Below are experts of layer 5 (counted from 0) of a mixture-of-experts language model. Rows are named router (the router's row for the expert), up (a neuron's input weights, with its number), down (a neuron's output weights, with its number) and show model dimensions 64-127. Each number is 128 + 24 x the weight over its row's rms, rounded and kept within 0 to 255. Numbers have three digits each.
After each expert's rows: a language model's description of what the expert responds to; "comes after" lists some tokens at least twice as common just before its tokens as in all text. This comes from a sample of Wikipedia text that the model never trained on. Tokens count by the router's weight.

# expert 29
router:117114104155119172133123108138129099127124158115133095160125140167086159111118144148159117117126154159161112124119142104115137111098084092090092140123099138134123171120162115122094127141153167
up0:117125095107131121157134153107116120153117142074122075123114157141136128125122145120135146135110138110134152131169113112091126127116079130150109115119136152111107160082130075156091154113151110
down0:137146100141148128094124125151122074136096163181145129114129150089123134135157085107106144147108138130107124148151116110128122106131106116118151159151161162131137161092151100162133173136121127
Three-letter country codes (ESP, ITA, USA), football positions (MF, FW, DF), and digits and pipes in sports score tables.
comes after: " ", "1", "2", "0", "3", "–"

# expert 25
router:140155155092120116128124106163127127124139128117140113141156119112154153108139191115113107095122128110084150131125127109140082120152094158094132101137100133156153161124111127118090135149124100
up0:131104144127163156133146139117169134126187148138102134127137133105112140130120079097127152125152101118144080116145113151148128123141113052117114165083115129155157148100154140129152145148123115
down0:144115082192160126081159117083109117121116154108125135143108077125150143120128126117143138167111135147120137109127146167135125128137205114146165115175173123090137114164083128163137147127144152
Pipes, spaces and digits in numeric tables of votes, census percentages, batting averages, climate figures and coordinates.
comes after: " |", " ", " |\n", "|", "%", ";"

# expert 36
router:073145166125169131114117135114139138131157161132125138159096161137154129144125098139117102148126134136129129163129118116149139129151149100155098105148130108115147127122103115160089097117099120
up2:156130172122126116132143075136121084129147112135133163115130095118145173124145132152119087161127076107104111128141147123109118123125142091097118119089141122089135070142114123115147143099131124
down2:115086156143140121141105121100123133115130140115121117103110111123110140093149127087122114151157146130130127093162110124116125168125090112114097120120124112073122118108140182127118140125136120
Later digits inside years and numbers, such as the 2 in 1926 or 9 in 1991, in dates and ranges.
comes after: "1", "9", "0", "2", "8", "3"

# expert 47
router:134106157146127118160147103199131146105097125136117135133145183182093159117114099113129142105118081154138133115145127119106137135067121128107125155138087171124111137123123147114186170143161103
up2:121127104104126137132102104145131175114098135117131112134138100125173150197153150127092151121154126120125132109127127141137158123134127134134110086123133173113094112117139147173139102153175119
down2:101151113107129140100128097068144105164108101131075109133163123114105136143083132129093073137109132171101099088125093175122147102154124118139105063111131122089178135124138115092143119125139131
Digits in sports statistics tables and scoring words in match reports, such as scored, goals, points, yards, and led the league in.
comes after: " ", "–", "1", "2", "0", "3"

# expert 9
router:147151119160139120121174111079165119100140119130122132147077116065133138180125077122139115129099105122124154123117107135134121146147164140124128102120157091132095103116137119146129152119054083
up0:149113172133121095111132128134132115109150138114155129115128153120116145135127126143122188101129104157118114142116086136099155118155092150102165166130167176123133145122135135151121073126144114
down0:126121166136194137054136126152093125140157123151126155118126183124115156132110139142136137077119168129117102100089111120106140105095127107125094145110112134086148172094155104117083137131129125
The bare space token before a digit in tables, ISBNs and dates, plus word pieces in Latin species and rare names (Reticulidia, magnifica).
comes after: " |", " ", ",", ":", ";", " November"

# expert 19
router:151131093122134095125137115174121130106132078106118092127124119116146115135129142121106145133151124139109128115127157121146146086140165121187125111149137183127134141158148148126140143080108155
up0:117127142127141123106096125162104134115144132113160096125102135106088086140142149105147141128171087151111164106151133159140144138116116150118119067118127114108148167092137123137125099098102127
down0:126119112125128155127103160118121131149129121144139095161098155138087120110089134139127097145163153113147117141099134094123100133114140115114139156166156046113163148134095151140161137136139098
Word pieces containing m, am or um and common nouns ending phrases, such as accl-am-ation, m-ock, system, story, plant, also digits.
comes after: " ", " M", " m", "m", "M", " p"

# expert 0
router:110135103136118129103105130067171122129098150164118111142100130113115077115168073126139116094097132101098157167113101137127135122085154165142165128112132133085123101074144149149133122094147145
up2:153147138111118130103141077135110121114147091126128125112070128103091104171100115172129122113135102076122111124165109166113129136118129113096119135112096127096086106092136160149140098104142154
down2:127165121136177070162175152115141108100145111157134130140126091113129109109162158117159132142105121134144141098092127122168136120113149159086136132134134130162121117140130089126071097081112123
Prepositions and digits in honors, awards and discography lists, like "Fellow of", "Genre:", year digits after award names.
comes after: " ", "0", "1", "2", "9", "8"

# expert 14
router:128121115087168128169139113124127118160165126168113158125136179095105134133124104109101138116167155117103096151112146119159131101145111089132120123127166142147106134100120115123156154103136124
up0:137143084091075159124162127101095146144174120125125134123121132131175114119109164119121155105115142115141121149116137134141139151169112100152154153146128078095149153158134129098107140124073141
down0:159109138120108158118136164075164122166130096136149132125121157153113064122113130091141168122118156169140146176110136125103135194105150125110110142124128189142128136140151103122145093126133127
Articles and possessive determiners like the, a, their, this, its, often after of, in or to in expository prose.
comes after: " of", " in", "\n", " to", ".\n\n", " with"

# expert 8
router:133137122156145151113119112139127141104135124135123128159141108108082110150103161157097176164134109095126113165132147113142159131147144096144101113122181153182092079144117107152106072158124112
up2:134087119157119136105140139143121134135115145126153136122161123112099185130153104163169134123117189095164120136126149180099155087092135114134090126102110150116071151121140133162098108146155126
down2:135128150157143136121099174125127147120092125115088112138091097115143106129149152128139175089119148098172160127112127162146109126117179146155172109108125079109149123132117109096139129174147089
Leading hyphens of bulleted list items, especially character lists, and inner digits of years in running prose, like 1987, 2018.
comes after: " ", "1", "2", "\n", "-", ".\n"

# expert 42
router:137113099172112160141132129098098111101151128122105154159131099115152145138089121105150106126122126136156141142151137144112114114111148094139111133151105156119142079145127139117119130175133168
up2:109106138085137116100132157060100095173107139098133141101097130124128177162121142095154093166126111097128093139163107150128110132091116127130126133116149193122122145084150109170134140104073112
down2:129093115150129113112087150116159125125139155155125180102101140119128148120138137111147139137118131190108094106154145139154127151127131169113105116119105106120142149163136115152183113122130123
Newlines ending lines in match reports, list entries and tables, e.g. after a scorer's name or "refer to:", plus digits in dates.
comes after: "2", " ", "1", "0", "9", "\n"

# expert 4
router:148130205101105120107114112108126130133188172136121120160157107142166096148144118115197119133111141151127087131167115141125087090140066116099074117151116136159100158084121126090147124101147145
up2:101148154110144121123131124158121116149152150111150124124115135109114129143137127107086112114142135144120095137160142093116093124185119130142139120164133130113105136141133097180099088115125162
down2:168114137099147116147117121135142138141102116116137119129103102115105125128096190130175122152151106129161129164134135122126122149101129129139154127116135125098170137118138109143059116137116119
Table header cells, pipes, blank cells, line breaks and dashes in tables and infoboxes, such as Time, Votes, Born.
comes after: " |", "|", " ", "-", ";", "=="